From a checkpoint of a small mixture-of-experts model trained on Wikipedia: 31.9M parameters.
Below are experts of layer 6 (counted from 0) of a mixture-of-experts language model. Rows are named router (the router's row for the expert), gate (a neuron's input weights, with its number), up (a neuron's input weights, with its number) and show model dimensions 48-95. Each number is 500 + 50 x the weight over its row's rms, rounded and kept within 0 to 999. Numbers have three digits each.
Before each expert's rows: a language model's description of what the expert responds to. This comes from a sample of Wikipedia text that the model never trained on.

# expert 12
Inner word fragments
router:469503413564383541568462512422571428474528531457534542498424521533480498499541495485458546464497521543478572461519461435489451457557397482529454
gate0:535561449453524514454508430455527530589549476413484439502526452536522551524478471510558490527441409395511447460581428564459433573567567507607407
up0:498444503492537469458447424439487467529512565439518549573473499501539506520553453467511620517503511499612507472504485588543472559460510604498418
gate1:506383503418560569566509512574550531465529442502505486549466565598492502532578467625433512509548403469447520508560478475544457512415558530441430
up1:547520416473486485455499444460502469486504494559544544458536571390500447478440598452583517562508481524508514536513532521458460495464474489476507
gate2:465530490534497537508532516483534507525554478513528472396471527562426496508531450506407421499557459403410560525551487447547525532488455550538443
up2:555480441564544555467556531532466572448613537496535479523548570464505509522544477460428502571636524467421546472430553563533472513541500549547441
gate3:480426520472444474530550506461494450506500479591543533492453516479445433492468441448495480470537470452445484611528444592498529505433539513580507
up3:492464485434526535499358515468488478578495473445535470477490419414511536511537530627538402526447479527561428407481560446552461478563507437503502
gate4:478432490451523531455560597583490527537482490476509478509531521419470507466490442621548529497387517452530551530471480441491514510582533532545401
up4:443458406505496538454537566554511453519462521521502525542529574528420584483486492499508622453474564573516536481473424518455482540546496518524456
gate5:344492545477432560523548457580510561521532530543498465505409528501485552456546553570462476445515512486542484403503510476505446496539471505461546
up5:544472536560465542403429525525473513465500571533483469502514525455458554472499584581406410508571469532434500448464507521512434455488517544523397
gate6:508509397499519532535495533593591530482513467541545572510459419517471499371475495472487554481516486445467405495460405442481535458544457465523550
up6:466598477538441566516508570481562545464519471478491536519437505494462546502483527483465566494508516445457450482404519540481549531481422567509489
gate7:447562504565451539541498555496490470441442409493404426512522446521512493532414500497482526522481508527403525467480524447556492444559489496439515
up7:528426478565555503477444596495441479499505655470428413440518513518458480429451454490400549537563461474491441529534504522444502540479541560568526
gate8:503434586554548484576443546441547501555455491470548471500496434532560475560552461516526459470499485539475562468469524420595478461448580343525460
up8:464512541496459518489446477419549490488538577475481477500581417493498641460443502527414457381497500548515536480518456406449522491475510440490484
gate9:563528456450500472489489583532524456501584429532627460524485468463578595474482520544521521486543518485540475369508468503531509542558462409494484
up9:556434521514521500590520582513548517514475488442418537506542374515519491519518465523441499460569551529559471529513484410570560516511521435520587
gate10:518510471539502423504467525492472558499480470554547484571499473576579500369574477526541525606418481460514422504461515506521497486533477468547465
up10:578520504544479431579421500516479472408501561482516460484466480503569562356445483503515544553498516499432476468546516589520466449486481486468481
gate11:454458558513588474475392584424472505545499553542535520514455529480448415480486500536505428451551504441496498500568515548498460466414461566560410
up11:405515493457534480473439595543504564442567476520556527501532518451388471475469476481459432594611500524476430589519464506512499533427473500489534
gate12:504478465408487468441511538481421553537525454576506410484498536451472550441473576483538463478435470479494422423436558535582501546499563457552483
up12:434542420470441490474452556452474459490498460473518479585403569537466515445537508426454521423487500552465477489519495607527523555513436455547465
gate13:556470431504490508511493503555559572508505461480444560501452529553494492446439503562536555587457565502468530549512475483371508512480501512480448
up13:518467500520541446495449487497585446533572504521588552520569495459522489419454471514496412581490437420498551435464469547470537566514511453609496
gate14:513522343478492517533551544475562514565461470447520492443463426507554571545461502473562540521541505441522417548405484447512550542414519455456408
up14:508494468482471555532525514475553433576561492485458586493458482517446477547492443452450546566415562437524484515519483434539414480469479489457463
gate15:457451490448535478495561434505496463606495563450545496510454424515481415467510420474468518538551459593541537489414459504480500497577517499491448
up15:389490537442471538437554501534479478557534469469519534549409483492510437445494512486431533475422466582479506491519537544468449506496471465527545
gate16:608413516483445502485598573466604526603544536510432490553377472492551578501443531454518491607515528564522530547546451451579596495494465479552610
up16:464507498440582609436586565412534470569543475438431428505378503526516595546621418488448508557464505544588526449431446598466558563489469474460564
gate17:455511539493550472477550479530543490525556568570451557491520613420578465396553544499565505476491538455418641520405561534559514595566576405458459
up17:511483462487439517436627579463545520541473432506551481458470516430358474597498538517409575489410412488437458539505510527486625420521505441612570
gate18:489520479589500582569526494507563438468489478539467427540439453490440447561513471475444570493542442496462509421485522485544439464560512562442535
up18:458536578535546515512498510505598505505479483561482381554407484516432495497564494517540433466577461524509435412518534527438532461487500605465559
gate19:530396480475448503505525467495521503512465463611407459469583425447393452538511472528447543476434507534519592455521479442481548558547533510436502
up19:509509467541514515458506510501472444471385534454457505414481549510463522383455542580452458468553424473512543506435478476558499529470523557504463
gate20:583457496446494537420426468513497439527455518538499576526541527459509411511597529563495467550484490536507529536499514425519505497419525463539542
up20:535575478576539492595568446464439544561494519515480360493440436466562514588457535473600553559463480427497453432500489509530541511553507442517501
gate21:480475547459522468468441519471541443505522414507505557494476516390510503436499561522541590449508602494550549525562521522462476549559500465542476
up21:405507579595425515550484507516530405483501540422487474470534529639423500553495473493523544417534510510484418426466504519554396521428466539507347
gate22:393550501474449439474419404525495466453546547587471506467534503457454593498450472551516485480545492481515501419498457543497535534593460556473482
up22:556468560454511523634482434502537516554573464473490508535595487563513511489515507466557514475438511465516499408580509475545519537464506495536556
gate23:437561428427531493491458492532418507435546463637482509516518551459521534553548531514402542537537485506429501627628455485456510576545422434471502
up23:465576403527451487439437464489369525544516570548501544473533583412471590538570462457511513485595527459515524576514586570468521505530480529492420
gate24:394431455555402600403496545529603401467489486444573534535494491503486481564501427468509541468446466435561505522468453412484456463449435503418424
up24:435546444422512564499580600497540510465434481505506493545394566446517526572490488497504444460483489346463494451496505519442480495437425443559543
gate25:608429458527586502478473569483551548467494507546556458539480410540512546537476386481526524530561536485556499624421379627538503588492540533522539
up25:375505570361463440472518358527478524559517470519538512454534550424515447515609548524467507510466478577405460583564564557534510475439510497484481
gate26:530524491511445562518483497539446508500453515536420526471506513539537425464457497518542501461539411500392496422519497387478542416418506448436439
up26:595520488509447514446485408466453515473547539519469465479495516568552536567487526556552486592525506479442487466466556442506536496454427486403484
gate27:459607517524506511524513485565511487486518521527429500516446477409462448446486504535496372559445523573512523460519409378504490432521527424478597
up27:544424534555572553558575462521538522528498516480597506452465521607537473549549499429503507419571534402509535391486569550486505489504487518541414
gate28:444485463556466564518458523531497532610492506429465503508512452491611462496541497475573487490546528464496439494515491483422476478460445504452506
up28:455520512562552542413504500455493502496572487324506523571510541495486504524445397478589479471533522478431507528544504512499462517482464487501532
gate29:489502508494522493542498460477454455379561508453509532604494579475471525542438545458517453461444510504489544506546438469533436444500510548474422
up29:489507503522434367561487435597523535521442478517431478527562404441526555391441418469579510566505418454509473501534474425477531419521512506435532
gate30:471499527596502537510571541437464574372553527512481469538480454453499507537474469540491474511474505495461502501420572517479411472467437488622537
up30:389564527488552427538428441518427477571507509517496523418474603529514566500423510527486569449567509512490446471540509495494567526520552567420500
gate31:595539553570492435528598422474479553518443463414530492533535469523568555450468559580655451514404459510475547477416471473482494502526550382575477
up31:434520511547428505480497450490399483530537525414466592573498547517508535540518488449574570561494403503437572531438404494506604458495478474531495

# expert 17
Names, titles, foreign pieces
router:499472445461412498416423457590490458529581419545499526520509470357496524512435505476463513451524498431440493538525446476522552495591428513484418
gate0:600409462465454446486495430451445563563548551637569512516471460460526441591516486448536491639531515544475431483547519546489535467542378516447502
up0:592483426408460491474454508478449492503512458543513538504417528485478454563466499480447497537548522551447537519472525508460507559604467490516511
gate1:443595532591557449602495482563544416468528511610597467525479480555584393473556473511539519563543518549511468516498443489511519497562377464541540
up1:513544438513440591446584478484458562488570440510443475471485629550468454537523526631534409495515433488487572529580516464460474490492512391509488
gate2:490477506463488434545491474489575511507468525485510448428538473547469431491484430450476593453491522527415513379547542413553581537586457505572512
up2:487446490427588578486399462522518546433521579473486520458507500521566535457420517510486510558433587523468464475527534432607594483563489444635513
gate3:479503533531460583439547392490516484546403466442536572496417388520487520513447453448481544413524525492491528462483451454514513569555548550488492
up3:478521530499508501447561476546513376539420473476495523518458439419499542511387464506420547465534542563547572413407519457457471556513527518467492
gate4:453505447405470497556571464513457545483581452451485478454522425444492481577538441448503556540536485490483563515550511391460414488650503507436482
up4:524455472511517594543548474452489526538518398531454520500568474490469508578349450489471567570462436628437559514519579493537459527584547500505461
gate5:465577455459429521410488408465478559472529374449559582481506424490555528434502407487479548554466563525412481521456444449490456452551481579520470
up5:441479451504436480433451474533512472550481369451486582458402453514507476595512420429430515503473551539456528485556456432467495449581497422463491
gate6:497549480504573558561566384493482508433445555549495556474461525457627426423542455416408557502532490390569412523484515437558547546501519424534494
up6:515490492614533541482486452571483529392473463532414613525499455397602423460514400465408613414538562421503582505456497436567475473453495489528399
gate7:572599429480447504510485520450458456411577505595573514458530457480477495506572492530527560549498593489528509511519463531540465500489404395480546
up7:561487485534539504516508459482511487456436606526512519332531357519566404527515610464532439554548589523491438426590420529528442533508552443370527
gate8:482491442389618443519454432529534534487491503486561534642522559484438601457568462528526488415515522450430449431480381459554509536518514488551423
up8:423608547474517519531513470406562565498445494484471435562561526484479495510488490533561542504531513435504476484472402358567496422571484436575532
gate9:473587414578541427511459464458459528466522469477505495555537486415550493516467450517566604478452548522454463548534410373560500573498473505447487
up9:445509501608516507456499524515470533511502464468545475616467493417419488525406544419468559435546485496425454490549407509490426583472433600431449
gate10:520425474489575489484491464513468422412504501473554557461498432448589650515457544441476576523452597504484499438485532509536462575503517598558474
up10:463485460577449471563517473524521536489550587512525447483530556528541415529507496534458531509570553516517512450469527496542518566488442460356520
gate11:510542563493475529534471478381491526510497481572502462434479494495499400430397519427584495543457423494480418475466530409499609501512568428489488
up11:528537606561464492531365499445477571506499453559566524521416533541552470559454484459518574480475559518498426481496540473538590493560531527477544
gate12:536497408466510448539429515490458468424579570572498473544459523517489541429550432528530466562501476515549499568502517530431523509427499552506503
up12:528575500410401485558446406484478450519480425451487500575480512538585578464636431498511488405495484480589539440411534482524434471452451517543463
gate13:519511453511505400476500519576485397530506529467491511501524457447356418563510563428553484530508515529451416478570438589383549468532571516442531
up13:574441473532535490467527466564477556475478451522460560441568455565540424439548497509546506548566536483485441380440465478530442506472449442426463
gate14:474491397436471553443434610545529530492502535487528495469501488530549558441426453468481442495529538559455531521512480510473431525555413475463414
up14:450466571434566483435601471486508481475557483411449466450454469424459543505359455522570525518447420513554549479427419538531557448457525591506598
gate15:419471513511486510422507536438457501474527491514514603524408523562504518481515458500520368423513556536449451540505500520557475499428439538516422
up15:570511538436492450431555462472482450398524429485473486483459457390449442452489422470494518538407594399570493493587525553506556518466527512444560
gate16:422484530524559558472606528472548540494478531342490530456564532543433493526505542569557441513474464553465515518437523511541501485473515515519477
up16:361495452553516483445556481497462525533477432396451629469562540499483464498475472502467450530414563516445492506520465481526511544473572495495523
gate17:437513525519399557445581481503424488435457563559481519558537563414455496387475436446488527615541485418540418506488497486468536450521523665520459
up17:485536433446438440512530407573448496534508442479564516631548572558480502441540405413425484554519531394531482482521451550494507515594433472536554
gate18:433489416463497580501569571545494473533538472506498519554387570446464600406507439479448597483616515470520552499511474610542506489482474551503425
up18:585423498447513466488503449441520529493453524537535480502416395512563523547424603501430565540510515500504469540493516457489476583487478465529543
gate19:569494490429443373445487530471544399464499553523569604430543501433391530508535537452510583456570539385443530454565486456516505523579459478494518
up19:558406506566557530456478541563524409491472537467536478470504494476491421577472408558458507437436497445477513534539472565554482497495428493453464
gate20:442536575507379536519535526500549526571457479507447414494451512471488515451484503475496389569608452530489409605555446420511428483497530485412503
up20:484567598533435548574517517454519567510495478488447495493476525497502419430498589506527475627558441476491344555549461486522453489517498515463484
gate21:483467394483461554437483362572445538445584472530545552470521513504533589504466438505434546514496543459526604481528517548555488553467451488525543
up21:485434493454432500487481463511599501543600466425497508491501561518478484548463389525456512419511413511561536445461553593483485425511522582515543
gate22:487443466541595530476579486550502560515525534468476512428516517481507409529562586573460497460505574572503475511442485632521536539533452503481575
up22:564396520623548478523568503472472511564474551530533517501532547465512480594403452448404520492487476533561500508494585552433511521519501529479465
gate23:568414529430519520464530622468459436487555460530439519509408440466527437466429513450469515370408471499512555451493475473459464529477547447608539
up23:460488568420517476509463487489552533510556429510469533468447436513511515501419582433557518465440439430519439486553511577566615454606452486487511
gate24:439496500452429575478567486471519486544527494564425527487477537475590581502469444539529537484528505409402530516536490586436548565457482487492447
up24:642500437540519476533440473506479550624482524490614480454530524426439479511448552481539527437503529619640444486494415505468475450519523566552602
gate25:590498472546545480540503472446496472505531495539500548555532459439423553498495466636474482516575539538570541451493420517466567457465516419486591
up25:460555432522526387451482446463494414470498578492590577521492416549442518503473444472488403548548462522521461471494521511578487555578600558519561
gate26:568570454505467429501506522498496524511395574452558448548575528422477469487577453561493486463461404408579520470514418535509508499487527467513546
up26:446499504500457559525528451489468485440493437476505495473423492587558565525437547487559446513525473495489484466527523468496523371498532477539491
gate27:461510447399457530461559508467481559560504421463484438466527442401517547497456519459478451533471540492533594378463453429501533514513572359545541
up27:566512561584570513457481543522500536591468544462448536539519537511537500519527497464584601565439396519508477517516581618491499428519569583442425
gate28:569570457429476449577463529582419548558539504546584430441461483494495517536532445543523433527462499510405515466424483519525540449478553499455476
up28:534501520578475447541435436453466518510520476490453574587553488494519439490584578473571596611587468495544531467570489495459475448560574554533478
gate29:436563468484489594500489517492532525582466461526509487584464400505435625472479509526509560514511599492479471439519547552507587504500414567480469
up29:467603438528556471563595481489515532503495582404482508488491498516507467514559418555492500582494530499471555477449420488482558562525496432372477
gate30:427502492560461537485513450541493485572484556490554429406550499521469553458434523552587598574434461473427558558496538559493482433512493580509467
up30:519533591543567498602525555471468541552417491469525530558483543574449484525559470470486488423413428491465575481427502535589564542410592508513480
gate31:493498399564398537462484572538427476580583469580564522516446510506531505443500505427499515533435477500447526511499607500476500546455470531510522
up31:469390449438501506487551483496463466481494431558545493552445463531492513541535531445518358520474471443441477518443461407554481515488511511519458

# expert 39
Place and time prepositions
router:422372479559528540448525504533551484494480563560465531498508499405521479481456503449434560434414505475551475433478474546459523520564478561489495
gate0:444470589493456519509554523491527587485382603474588537557495493555503522524483529546453514466535456488556557569597494502465539558514500548525547
up0:358458515476589571527591454454541608487528461369471454470457502554511558562540478536468463524516400491495515486411418497584638553495484457460518
gate1:489549454499528522564618485439436526426519486447520489516562419444532392417518511584433502523550476534535520441403536558538487451418515496453519
up1:419558516463586506510540555425506611490542477488455506479510453543517511473475528489466582541437511546527543519551491495550474550493544583472636
gate2:433523395481514509535517503563467514408453592461508550356457424547546586550448528527511571435517503525476555461400540548593481547481500471544454
up2:527444550557492557582529459509467576571539475622570510560468557557468494542504580554533483517504502517555467579573441484435489476517546482515512
gate3:479469495519420434471566497529420447572464427546576532473479436534454506484528532546493486477457469540598367517470495538531542466536467554516515
up3:509560467471487466553560415552498485460556473485499436427545525474542554538504484553526543501540418478508493356402527405535578532604583435564508
gate4:489505603536434522411469476495608551465504546501459585532582526524508430568442438529465573495408528554556520518616467547562495496506578575445476
up4:552439474531474419589528550468505519508502506570462425577481525425442442555514484528530498478478425447532527448514514464507572521478468567499447
gate5:546516471505390605524598480440520468489502452519511492497601586463426523502451461393554473536469472498601548512575538592464607532527479530496587
up5:519539603514615459487458558433430560517544619416468387542490529564565462487506538543524523485457479550533472473450544417470487428449462479555430
gate6:463400479467422473517540508542470513595567422431572437455535497483393540489511500564571525549504519544506491530421439514566536436517415525529493
up6:423437457570484403486491495518474534554544524424549479525510473433514441453448443505568496552579566516518524472592520468567496547502451478428503
gate7:588464508379536509513489481471562474552519411525500516556389456498471476508423551519537542485566488436429500401435498392514427455530424411585502
up7:523527435580496507571541553546425530478560461491439433463535540518543479429582479512511433513442572518535464529479508503517628534537479540510549
gate8:540476495482475442538382553489450502509595539612513348565503513502461454471572474415496564605491541485465452471505569565524547458420455548613479
up8:490549430445469534496548452494534413503430436518463548433518551556564504576529505530536388549495524586437428578528443454541476503505522447469391
gate9:478443574492436529435424480549490515568558463529476500537497496508493500482476515529520525511457543580508503498447468543522479530540484514466500
up9:489473371520508587450518540495508453552480500576486521537389461460452511528443416474518467491551534427391546571514509505501543602419544446485507
gate10:502443476422503478631520371537462469556532392409552517447517473431475493373554449534471507486497466622535486539431467482586483592583450486516378
up10:449508473484471521593485389506517408534542422612462583485403498427561590439407496430520571470512496511417507461499545437598500519532427516506437
gate11:517498564474436477474556402517552523409428542433535542479501484555572434527534630525481479581493491447523545529482502471407500519534520452509510
up11:481566491526555569525450506521526502552481500455529412477498526516522515395492467487455532542407466525445442417493488516618484566524577541589487
gate12:509458428441497449456497514510417507619432454459566530508541554503519459504435472584482477533581459381519424530430471529527555541538553529546486
up12:526516535527607429610537502495537431547532589541432434509488476509558535529591597506585469461511535544507439516430497476502514422501451428460546
gate13:422467429569511546530566472515517562598463476483565503545453402417442420520436555519530494508437472491443503521450522442528513446489526453466513
up13:420507521577575529601542496506568559491447541551590456466493437497545419564420593509529473504470427501475455455430396449482534486398546429495526
gate14:543433582531420433456532497513539406577510378486411436505529502490462464396428487589465488438464473419523474505484572487563520466582451524560475
up14:471495435504503472471466515503506557531444573512435455500517521449468541599503519504463448401519597493422514483480381559494466480483513487492494
gate15:561513561516455567572464493504459531521539464497389414475472491480474512522499512543568521555535495431493497462481562547515527457565507473495500
up15:532607459453560448512444548505450488502489515473539538531472540519546490434539487480569451533536482582503488551454509467535551559415561439576517
gate16:490574441424549419504480392465502465502454496484496432503520426460430466421583555610487553470556438431466489485459541538564495563558491448460369
up16:605630510413494529468381524460380505464525466509582495421541514519412543471550556476505465515568521451524547433553475501559479571511592459497544
gate17:525483470513530501407483528563529547546533459613553527532487441517449415556461552483447490513524608600521495506508522481555556569419607464457546
up17:424478565486602544577521518520526465507537499529421555467476490456543629586451531463539516503424508516433529488483456423504482514459549453494556
gate18:515492489417479557488447490500545551448425527512528532448503480438529504513470457474455419548481537481460537587597464499458419552473575530548550
up18:518441526538391449462527506523500459536583544527464536525555479458488459521438458522490547645530541488467520502589461579474450516471573620428485
gate19:475482462519469550580439466548530570536526348471500467483506495542451453501462456457490438519469521660584465528499452547567474471561534483506552
up19:469435519495474558472527546519570571531508426523539471477582581532568561480523491396455486557541530625595540540576497500515442531486495523511565
gate20:527488439395434464541543484588476485473505463393464572504469525507568540535598498623521514495488449481507466416624443564537441571516534549573534
up20:529435425397462543496488566615452444463506448545507508559530479511541600582476466583434524513523452575426555541567375455496477543535496500551544
gate21:480488473454548489544528536567540596650498479497538474413459382599486573523485468531529514452490446595571510463463539503466611458486462418489456
up21:451547544460526550484473424443453572613572584528574431333581429577450495450502453579515473494438541518505503411552468437433578484512465513512458
gate22:441477417471471634496511481485459471479493459409474604580447490499438527606491531518480555527465531527602477527482472540459419451528504547466462
up22:466549523464450409425533537522536559503574539549579517512572544568517457432467478479514457528512412558438585436454506510497407475526621459584477
gate23:463418544524463480443475581553427480555450400502485515434567478407428566517442518528523461536459462499495490567474481427485387465585528490595502
up23:446407537565462445479460551511530546485462581493554519436531536432482438500419559600464496484517504488559517585467472564488422533480456542503543
gate24:483485500536601434596518496535495585517549496482522417492516482533525494434451441478480468506432443439573499557482422501514596482493526477501507
up24:470563454452495566586510534458502408480486499510505459404481530505546534570492561573523508561569530621470448429381500451501477513524544473527458
gate25:506446451554421558460486433556449523505442486526416469385469557490411513517525492493514480560509488495487484568504506515468528517481562532482485
up25:499495501404472473458466501498432489533487427418446443470439489482463601523518381578600497444486536433523489441488471527388612539485531516529540
gate26:554502470475439490512610480568463446513458491527551506517469506471462449497571487499499402485564540521466501547492495511477405483535556537564524
up26:535496474414563485592392519436495458521443535477531424532441504584448430480471549563542519489441456536469478536479432409472492514511422544447488
gate27:528452397477487408525599525488462452469522530513416426520510484602477389569456495603531468486486510526494443539449509465496554565541489440497362
up27:463374537570516424483556461510566526564499509498490499562563508473520493520435514497428517429459512512465569509469528458500511504494470518490480
gate28:522521435481574439561514555470514514506474508496491481506414531571434599433528586568536474448482587533366587415476433380419431513587516409611523
up28:451495480530481453520511510524475450530567499442434501520395549483471536448491511560537482501450586479467561443462470489386518520564488411542515
gate29:543454516527487480461571511519472518514495575400585444484566434469513436540553518429492434563494448427573526527509442566445513444479494579377512
up29:509539514448527387517403457418439466572414508532463460558533464535456579458500558564503478533560441543485586545418523437548490485485475370545458
gate30:472452570511563507535507523573489495450586507438511493543491551470567409540487442537510548508531540506521506395512421551482609522518446518409444
up30:476473449520462668491421484508508532494458434634458544439540397519535480421507521479450565541432543557401473463512527457521496447547498511527554
gate31:522571552532547402468434531494508477456482468523514443540411560460525507573479574545487507551536481587465497422440506533496469491459508357547502
up31:509514511553506435539467525454488580524440491503529530624448567498520538522492429472463536511592513548470571502559467580495443428436481550480501

# expert 18
Prepositions and linking words
router:507447447617518548500551539523547599467423518532479521509408449498561487558473493482508452541471491534407493477500473556481509503495517545511477
gate0:485442517521436449510529606494579533464493490586492554558578547491445420563502468540468461554449554446495492533464492532440490513487508572432513
up0:576484524502534480462495472509493552493425583474469466466557547521547482460500507419530465458490504519559508449506451559426561449494519470593461
gate1:480536446528525436451551573469591433475527546523486494463527525506497482564530509500483577582476494456474554452467507554556553533492488500531534
up1:463458585503527472450630506425529403413475578550454495413522507516490502514523510466482524555461550375462589479519524511565541596519439561480584
gate2:512543595494506546448472448539461492504484517493440485412517568494549515510563450489446486500400554493500542581446603593557507523463592547485507
up2:551465465496458538614574407511558557542391490546585524456558494540486485462472490508506526545466440501523437463555434530495479457491472523416492
gate3:465556585588565549487545465459420453426430457402484482489415559616513520518463554554576516452504515515493547583556527563519518496361381534548478
up3:455510547552422588494472500525499422508465452469603484496512415505444453531568589510573535550520501540534521552491421492519478596427387537529435
gate4:415484530470482568473504481607561501504461460445442516435452483591516385509447470386531455477484600453425511598535564539452437465502495502467501
up4:582554468479513458498522507544535471502574487480565484523538516435535490507517519600455535502498443439645437466473515480583579484546495495499488
gate5:469587529509502601444571556497542473434473506528518604488487534582533473422457519463492443481396609603531537552591556502576505564416544536522599
up5:495490533502582545560524476453412464438533446525595494421454510516384532484460497477575545502564521581539546495517443455537513506511516468530471
gate6:445458438492477498529537424501562495443593574580487494471543521549551516595447501521531449482389450517448573630517505518522491550491494567568480
up6:494431492521443556449641504558554564564550508526555547545498586560544516501409471548420484437429549545524510503529438440479454518423494552483523
gate7:558413435452484462569535545587395423395613607488513575538477552345476491588530436504522502417501485494505510528484564569522477435459514465498451
up7:629609536412530510491462561481428459414512539428380563450480481478489482586555576459518560506533522509532451458568495528445412485462584481407501
gate8:453389473499418483582491602446482521586495527648463493475512579488443491543422446552443411486533575523468539532512454576544475529420510486448513
up8:509474533548464503478592554443563609469516496491450497551537544503453488480570455428454390489492521546495541591668391461462519385508564470486458
gate9:511507457500499447426449558528534547474467506425544498444606576502549459544552578511506434506575535452533458526564506524570492483489564455491544
up9:474473505477447572445499545583456587447487585545558505463529498414412553568512481423454482492503546561432549562547546520529500584443587495487550
gate10:477531594545571571491383464484343496457489485528540587538379505474518459518332510526488539405531486586449555449441460496509551494444387522543448
up10:554571521429509556550520529430471515529514540541441496413534455538520535548503463475411578462493578492531577551533494499495477435490510587418560
gate11:531570496510421501580546514447500498416537495435427442491381558520447457514519541485548473623548478455435499472512420490505572477538447488440452
up11:515520563401542527513580424555410468629491531455552516438567523504467582461491535516453525458472519538488482466531444430547458380421513510536443
gate12:454443452486452454459529521471560423461574552454424483505548471440557560490457492531389645397533564460452548443576569606416480482456517510439557
up12:498500443529490480533633468499467480566487454527631522503451534463501475603500475485533519578559430563566479513495487521525451521511470519505432
gate13:490516441438544502555515508475488537456470523502465501430511488510529483565620491502428518523549611459469489568574520507471502536619571480478397
up13:469594504507469508504550480514457492518503407522510520488529612442502414434409538506454473503473426446491461449404454544525583497547471529545573
gate14:464567377565400465504537467488528542563549595581393444493488597519592527458518529509502492486550501576490436434410453529550502567451401497501537
up14:482412518437501464514544462483603518430496448459627442530597454409460529552520508487537507477518465479499516540530514498562563490522530516492442
gate15:531367501467491533444554463554477464554496460595495473503487433494548552561464463502445505575426524575485586594557453507371478522518474560536550
up15:507510570530477555412475547478512545528408495492512469515528466570508583416483472464555522488532473470453516561482385540523457534451546535443455
gate16:499596433561585473492497557421522472415478476585468446509509547527537487471478607548516475549543608429426475444494452454584599472478503494503586
up16:538548479482534530568413534493530485481519450519444506476544536489520447471517461480562522440509459490542472539568562400553526399525344469576473
gate17:509483498519412520539442591509532557624474554538485516470472469518538475520480525503546534539554497551497400469488410450563475486426505522516455
up17:494496532483396523501436544564459536631478577541497566496494534455542388539586528453495522513422578545521369455545387452478527476485506524517444
gate18:469401368484471482512517455553513516436608479521488452461474486540478515420542462480454478493520463430539499536592386491473507492402574578546484
up18:560569553565577406493449507492484469525482397402458539507529478463540499532559530628542499487520508572511484560390613568556427415546508461495443
gate19:490468449506466456441429585422574548546515467476499444538451583570542390578483520404470516482553513468442570493498538499454530486547498546491505
up19:494476516523448511394498539494526530467474598494461504509492551496564415524447522387511518552442452531493521432458485526561521487441432528432517
gate20:453433409495518520620482415574476494436430470471544549539500503544545642498552452553469470477448459542466501541526550482507534508428467464496506
up20:369474483481498498519519423599454480430441503468495537567539506608547595487501461558497484473514532592497462605505530489515552445474543469514549
gate21:489486432427463588470520472592481516523501446547455574500498444498462597471449459541515472467521500422482387423508527543495429461570436451550518
up21:472457484513558525514577528557518539580438472491506522532479479519471605547476554536451456515485571432481425496469523554501407432555502500496504
gate22:454505446506470606485530436417519476470424508431507542509454504546504565515496563559419506439446584504468617498492483506420562516572399503491535
up22:550506584502478478451348475452525523509402573549533465470560469467585450483586495482443550522468566544523442501479559472417464512504552481581500
gate23:482524483460498495527500565361429524438496498479508445569504608589497511524409546481505533494594466529491483539468519573495572436449438520499508
up23:534549464463529464490458385523561469518529464502514529455544427468512483516560400539451455520476507420550486483426521476583458514516516505441479
gate24:496500504526543488559552461539461577439534497539379545456542507441472615539449467479505603513482504416468558561522474580534507460492521505452498
up24:490460545493556500527491500527488435447501484571480566517505554527509555414498373639468454614482530532413559493494512524592430544554511494433439
gate25:443501479497553510444503487562538478517478538496438502573478471519463493493535511426444492551533462517465505531480576549491425547393560548473437
up25:468560478522485528578519519513496520384548563548521544459567520418528471584606444481447456438476617427489497456569510473462523512499343490516532
gate26:434545543515478494485433555530566486422458483513551572533511484501489562425465618411467471453439552619521478650543486483522460505561420513467507
up26:511495421570481488359480501482489569517488441471523538480570561420521511549429462483479496462461548465498499470549536591479496532483515536534479
gate27:502532530501542460472528521494490547550487464498488530574534467464465491479488442505578545456535446540459464410451492499552548403573533557575457
up27:418440454553458545509505489474552464491450480511461431417466574576524493483579532522440498500529524523547441503421559484440474588457465522435493
gate28:620481401510455558450444548496448517460552430510487467514479398435618361492438438428528461462549509423541426463466533481552502601496441474363534
up28:502460429478539515460447472541492503499523543519448562569476474463553363547483432481420509492501551430489501529552479492481474540560512478413550
gate29:580485512499590525571433521549363576380447542460547514437595561458523484511467626497446482452439511516477428535489467551527504450481514479455490
up29:430544516549559584560456567484451571409479498541570470522450487488585519556555520475426487504428554494496502548569471510581478496425544493465539
gate30:543411514464497495487523433504542476461447507480401487546474539585385470430492521439602467504502526466478563495446477448515545502427494529531464
up30:531457489456468495537498481488471416482380464494454454616357516605450505544475524510508455553596573541525535488525533475538536532493517524527456
gate31:459558474462526557537527468577589560478453526528530509538373503516503505472442527531477441456455438541534463484507529546528527519468474482499535
up31:511534441499496487472513448495530511421536467440429486517403477470478544490472421567467452415499470526405536504449398497510607475491504453462482